config = dict(
    n_layer=13,
    d_model=192,
    n_experts=12,
    experts_per_token=2,
    d_expert=128,
    d_shared_expert=128,
    activation='swiglu',
    moe_layers=[0, 1, 2, 3, 4, 5, 6, 7, 8, 9, 10, 11, 12],
    router_score='softmax',
    normalize_top_k=True,
    routed_scale=1.5,
    balance_loss=0.00142,
    balance_bias=True,
    router_z_loss=0.001,
    init_std_router=0.0323,
    lr_router=0.0025,
    n_head=3,
    n_kv_head=1,
    head_dim=64,
    vocab_size=2048,
    norm='rmsnorm',
    norm_place='pre',
    norm_eps=1e-05,
    positions='rope',
    rope_base=10000.0,
    rope_fraction=1.0,
    qk_norm=True,
    attn_scale=0.125,
    tie_embeddings=False,
    parallel_block=True,
    init='uniform',
    init_std_qkv=0.0367,
    init_std_o=0.00719,
    init_std_up=0.0367,
    init_std_down=0.00359,
    optimizer='ademamix',
    lr=0.000679,
    beta1=0.9,
    weight_decay=0.7,
    lr_head=0.00942,
    grad_clip=1.0,
    warmup_steps=279,
    schedule='wsd',
    decay_fraction=0.931,
    decay_shape='cos',
    final_lr_fraction=0.0,
    batch_tokens=[65536, 131072, 196608],
    seq_len=256,
    doc_mask=True,
    z_loss=1e-05,
    train_tokens=489500000,
    steps=3867,
    dataset='wikipedia_en',
)
Below are experts of layer 7 (counted from 0) of a mixture-of-experts language model. Rows are named router (the router's row for the expert) and show model dimensions 0-191. Each number is 128 + 32 x the weight over its row's rms, rounded and kept within 0 to 255.
After each expert's rows: "mostly gets" lists some tokens that are sent to it at least half of the time. This comes from a sample of Wikipedia text that the model never trained on.

# expert 2
router [152 127  99 100  95 128 166 160  90 177 112  55 169 161 143 144 116  73 116 145 132 164 149 148 157 169 185 146 184  92  88 118 128 133 111 162  89 137 182 196 153 147 165 150 129 116 120 111 156 197 150 177  81  94 133 132 164 122  88  71 160 129 167 104  99 170 135 146 142 141 146 110  89 108 119 144  97  85  60 122  81 170 154 167 135 108 188 189  89 126 109 134 115 118 147 148 165  86 152 122  99  78 112 104 152 165 121 123  99 183 136 126 126 148 143 195 120 153 176 120 124 117 136 158 146 164  94  85  57 118 129 161 184 108 179 112 110 112 120  98 133 172 178 121 133 136 143  87  71  98 118 138  68 167  83 133  46 106 132 121 161 128 134 165 175 165 125  58 195 127 110 181 147 110 149 132 139 112 116 127 117  76 136 132 149 110 127 171 130 117 108  94]
mostly gets: " York", "ica", "son", "ina", " States", " Japan"

# expert 3
router [138 142  84 164  93 117 164 145  77 163 165 105  77 184 174 112 154  97 111 144  97  92 102 169 113 158 127 179 192 119 116 167 133 104  86 152 108 131 127 176 153  94 133  92 139 138 124 143 168 131 138 174 115  66 177 140 174 159  94  89 125 158 149 118  53 172 135 117 156 191 152  77  24  94 148 175 107 156 117  63  86 158 146 138 116 104 128 150 118 109  99 104 109 143 135 156 122 124 116 148 141 110 144 104 153 119  96 159 111 154 166  85  94 130 116 159  90 155 174 137 108 121 117 126 185 175  63 121  77 130  98 188 141 195 162  94 107 134 149 135 139  99 192 146  94 113 187  99 104 103 100 145  79 134 141 155 119 111 106 155 142 163 131 146 184 127 134 134 187 110 136 190 134 121 150  99 169 149 154 105 100  82 197 157 104  96  93  87 122 108 126 114]
mostly gets: " organ", " bro", "ould", "ivil", " cons", "ll"

# expert 10
router [129  73  77 133 142 151 178 184  85 172  86  90 145 140 124  98 189 108 102 184 116 116 124 128 128 142 123 118 165 115  52 174 106 129 107 180  91 157 151 195 148 159 151 144 112 137 111 127 164 139 137 118  98  84 121 165 155 106 126  80 156 117 179 111  76 196 152 102 104 154 100 100 128 105  98 192  90  91  78 106 118 116 181 108 169 110 116 127  71  82 116  84 122 141 138 158 200  90 160  92 116 144 108  89 118 118 122 141 116 121 146  98 138 157  69 161 123 107 167 129 126 128 151 125 112 146  83 100 142 108  71 166 137 185 172 125  98 105 157  77  89 139 156 158  87 132 157  83  64  93  67  92 101 197  88 114 134  70 173 161 122 163  86 161 183 119 155 136 142 147 107 142  96  88 169 109 123 117 120 108 115  97 150 138 168  73 104 125 137 107 118 112]
mostly gets: ").", " when", ".\"", " which", "\",", " This"

# expert 9
router [130  90  76 168  99 158 157 139 124 152 173  56 118 124 182  79 111 125 140 105 125 137 175 119  87 162 130 138 139  90 133 190  72  96  85 101 121 138 134 173 122 175  88 109 146 136  90 171 154 148 134 169 136 139 167 151 168 117 131 109 133 123 204  85  84 178 152 143 152 119 145 118 139  90 167 183  81 122 111 139 127 145 126 182 151  71 133 148 108 105 114 114 110 167 120 142 161 111 177  96  92  80  97  94  80 112  97  90 136 166 159  74 140 190 119 148 122 146 152 129  76 106 137 148 125 117 143  71  72 129 130 151 143 191 176  81 100 149 105 107 102 152 186 186  87 116 142  95 103 122  77 129 100 186 102 163 104 112 178 144 105 159  92 127  96 153 167 131 148 161 114 188 153 100 146  46 148 126  79 110  98 124 139 136  93 115 141 134 162 103 102  55]
mostly gets: " |\n", "|---|---|---|---", " Sp", "==\n", " El", " Par"

# expert 7
router [140 106  98  93 109 140 187 188  42 131  80  95 101 143 164 106  84  74 118 171 112 128 103 159  91 170 171 139 164 127  68 179 141 135  65 203  96 162 117 182 113 110 124  88 102 155 133 113 153 132 125 121  90  83 145 143 125 112  96  80 106 142 162 119  95 174 184  84 167 187 110  75 137 104 124 157  81 114 102 103  97 145 130 134 125 121 151 179  97 151 107  94  99 154 118 169 140 124 170 113  61  92 163 126 137 159  79 126  79 137 168  91 140 108 163 152  84 140 202 134  93 146 147 122 190 170 127 103 109 116 126 126 169 190 160 112 140 139 155 122 108 142 148 144 138  83  99 111  98 160 116 106  77 153  85 140 109  79 107 124 139 149  96 158 174 127 154  94 167 149 100 141 161 134 148  99 105 124 102  86  89 110 134 105 172  84 133 193 144 112  78  89]
mostly gets: ")\n", "′", "\n", " made", ";\n", ");"

# expert 8
router [135  96 126 172 152 160 110 152 121 138  86  81 143 165 133 132 141  88  89 145 109 107  95 164  95 156 163 169 142  63  91 131 102  70  90 112  85 133 144 141 126 161 116 109 175 124  74 100 144 172 207 172 108  78 130 126 124   9 113 117 149 139 124 161 121 139 129 113 171 223 113  91 101 130  70 153 108 117 164 139  77 145 113 114 191 123 175 184 122 108  79 111 173 129 190 126 173 118 158 107 143 121 139  67 113 111 127  86  89 133 152  97 141 131  98 163 115 146 172  94 107  72 167 126 126 163  99 124  89 138 155 156 119 152 154 111 144 154 142 109 117 152 134 178  59 106 147  98  90 103  71 146  99 132 158 145 111  92 190 162 119 127  98 138 162  94 188 113 136 139 128 183 140 131 130  90 120  88 136 139 127 126 170 111 133 108  96 135 199 118  86  93]
mostly gets: ".\n\n", "==", "===", ")\n\n", " there", " through"

# expert 1
router [147 116 115 146 118 193 127 147  61 114  91  90 152 141 131 135 163  80 117 137 127 154 123 151  76 151 163 170 145 109 120 196  93  97 112 120 151 158 203 180 139 152 133 100 136 137 104  87 170 125 153 150 136 139 118 153 155 110 132 109 161 100 184 145 123 174 133  89 124 141  64 147 138 154 107 128  60  84 118 102 113 128 190 101 213 117 150 143  68 112 110  97 112 136 135 167 145  91 139  96 142  36  85  57  94 142 134 103 121 162 109 126 164 179 121 205 105 183 159 101 145 128 135 127 150 168  64  89 111 122  80 147 155 133 136  84 142 163 104 133  97 139 152 191 137 117 127 123 109  89 121 103 108 180  98 142  80 103 156  92 101 166  87 168 135 124 136  90 165 159  85 144  99 148 154 105 156 114  60 139  96  71 149 109 164 105 124 177 137  82  91 119]
mostly gets: " $", " =\n\n", " office", " Liber", " Un", " leg"

# expert 6
router [137  98 139 168 164 104 125 142 110 135  77 121 177 135 132  82 140 101 150 153  81 134 129 195  88 168 165 159 170 106 125 149  99 136 117 158 109 127 119 151 188 107 149  56 137 132 144 110 157 154 138 104 114 103 127 161 118 114  60  66 102 153 185 101 104 178 133 102 183 157 134  89  63 122 122 175 112 127 138  96  67 174 203 144 151 124 174 152  96  76 126 108 129 174 137 126 144 144 118 100 147 104  67 115 131 149 115 117  72 144 127 134 123 181 123 145  86 114 183  95  55  89 122 149 125 159 139  68 120  77  88 198 175  96 168 117 115 131 184  78 141 152 175 138  93  97 123 122 106 110 101 127 113 165 117 137 103  96 161 170 146 135 128 192 144 141 166 104 168 131  63 154 151  89 139 111 137 104  94 154 107  98 153 133 170  88 104 114 151 127  53  84]
mostly gets: " from", " their", " into", " at", " of", " against"

# expert 4
router [171  96 112 134 100 157 186 129  49 131 104 150 101 137 121  71 165  92 193  90 113  91 151 168 127 137  95 166 166 102  92 133 122  92  63 186 115 161 155 170 123 137 137 105 160 157 136 120 125 114 106 157 113 112 128 134  86 116 122 120 155 160 137  77 101 177 203  57 182 125 120 134 124 148 113 181 109 126 147 124  94 134 180 103 173 101 125 182 121 136  83  57 142 151 108 143 139  87 154  67 157  97  90  97 121 192  82 115 138 144 138 144  92 140 137 142  71 152 134 123  74 136 195 114 106 167 116 108  79 122  97 186 179 133 204 129 123 163 161 133 106 138 118 191 110 106 143 100  79  99  91 121 154 143  72 147 126 122 139 157 119 148 112 182 169 178 119 108 166 168  86 165 128  97 147  77 136 147 118 139  97 109 130 134 179 121 101 139 178 130 119  94]
mostly gets: " group", " career", " family", "oup", " profess", " Award"

# expert 11
router [148 116  84 106 133 189 172 184 102 124 104  88 121 120 153 108 116  85 149 156  73 113 185 167  93 146 151 139 163 123  85 129 125 121 121 117  60 162  77 157 128 170 163 187 193 138  84 127 106 145 169 119 157  92 223 147 149 100  59 139 133 134 140 115 111 145 122 102 142 167 146 114  95 117 135 166 118 114  87  91  89 138 145 150 181  87 148 126 128 149  69  92 102 178 185 152 163 109 150 151 122 121 113  62 106 171  89 129 109 180 139  75  93 124 106 133 120 117 159 112  83 111 164 147 157 155  92 103  71 104  93 130 151 185 189 143  79 114 151  87 114 157 145 103  88 111 125  87  72 106  86 101  68 175  90 100 111  69 109 113 117 164 101 114 174 150 167  90 141 112 149 176 105 120 159  93 157 143 126 116 127  99 124 147 159  89 116 141 180 124 165 127]
mostly gets: " prov", " join", " follow", " describ", " add", " feat"

# expert 0
router [108 113 113 127 135 159 138 175  95 111  76 125  83 160 173  84 143  70 158 111  58 120 166 210  87 144 157 160 151  96 115 179 136 118 124 148 108 182 139 132 190 107  78 140 115 209 108 135 180 171 189 110 119  99 160 189 183 129 107  65 142 176 154 143 102 119 133  78 154 203  86  62 132 136 121 128  63  82 115  94  92 138 187 115 153 121 160 132  59 131  90  76 103 163 146 135 140 152 144 122 138 107 122 106 118 172 114 107 120 147 175 109 112 134  94 132  97 193 159 103 147  85 189 110 133 155  72 108  65 130 127 101 153 165 143  98  98 185 132 110 104 128 125 127  92 113 104 119 119 110 103 115 130 141  86 117  96  82 166 147 136 176  99 121 123 124 133 100 141 165 103 141 109  94 130 133 135 137 105 145  95  77 188 135 165 132 138 145 125  99  87 146]
mostly gets: " him", " some", " both", " they", " he", " she"

# expert 5
router [161  85  89  80  93 152 160 122  76 156 115 118 170 166 123  91 166 104 138 126 146  95 123 155  41 146 145 186 178 130  82 134 160 137 123 122  88 192 124 154 144 121 107 102 137 130  95  92 137 157 151 171 120  73 124 176 139  74 110 141 143 153 159 141 124 174 147 123 138 153 139  96 112 109  49 153 105  85  93 109  91 178 123 149 157 134 148 166 128 149 109  93 131 139 130 127 131 174 169 118  79  95 134 137  88 151  78 120  80 172 116  94 108 148 123 165  81 117 149  76  90 105 174 119 134 190 137  80 103  94  63 102 127 108 150 120 150 140 146  57 116 122 174 153 113  70 202  93 126 137  86 120  73 134  98 146  91  82 135 123 153 125  88 158 141 114 112 148 141 103 115 143 136 120 171  63 125  96  63 149  95  65 115  88 143  97  69 159 189 113 126  98]
mostly gets: " would", " &", "ished", "earch", "osed", " and"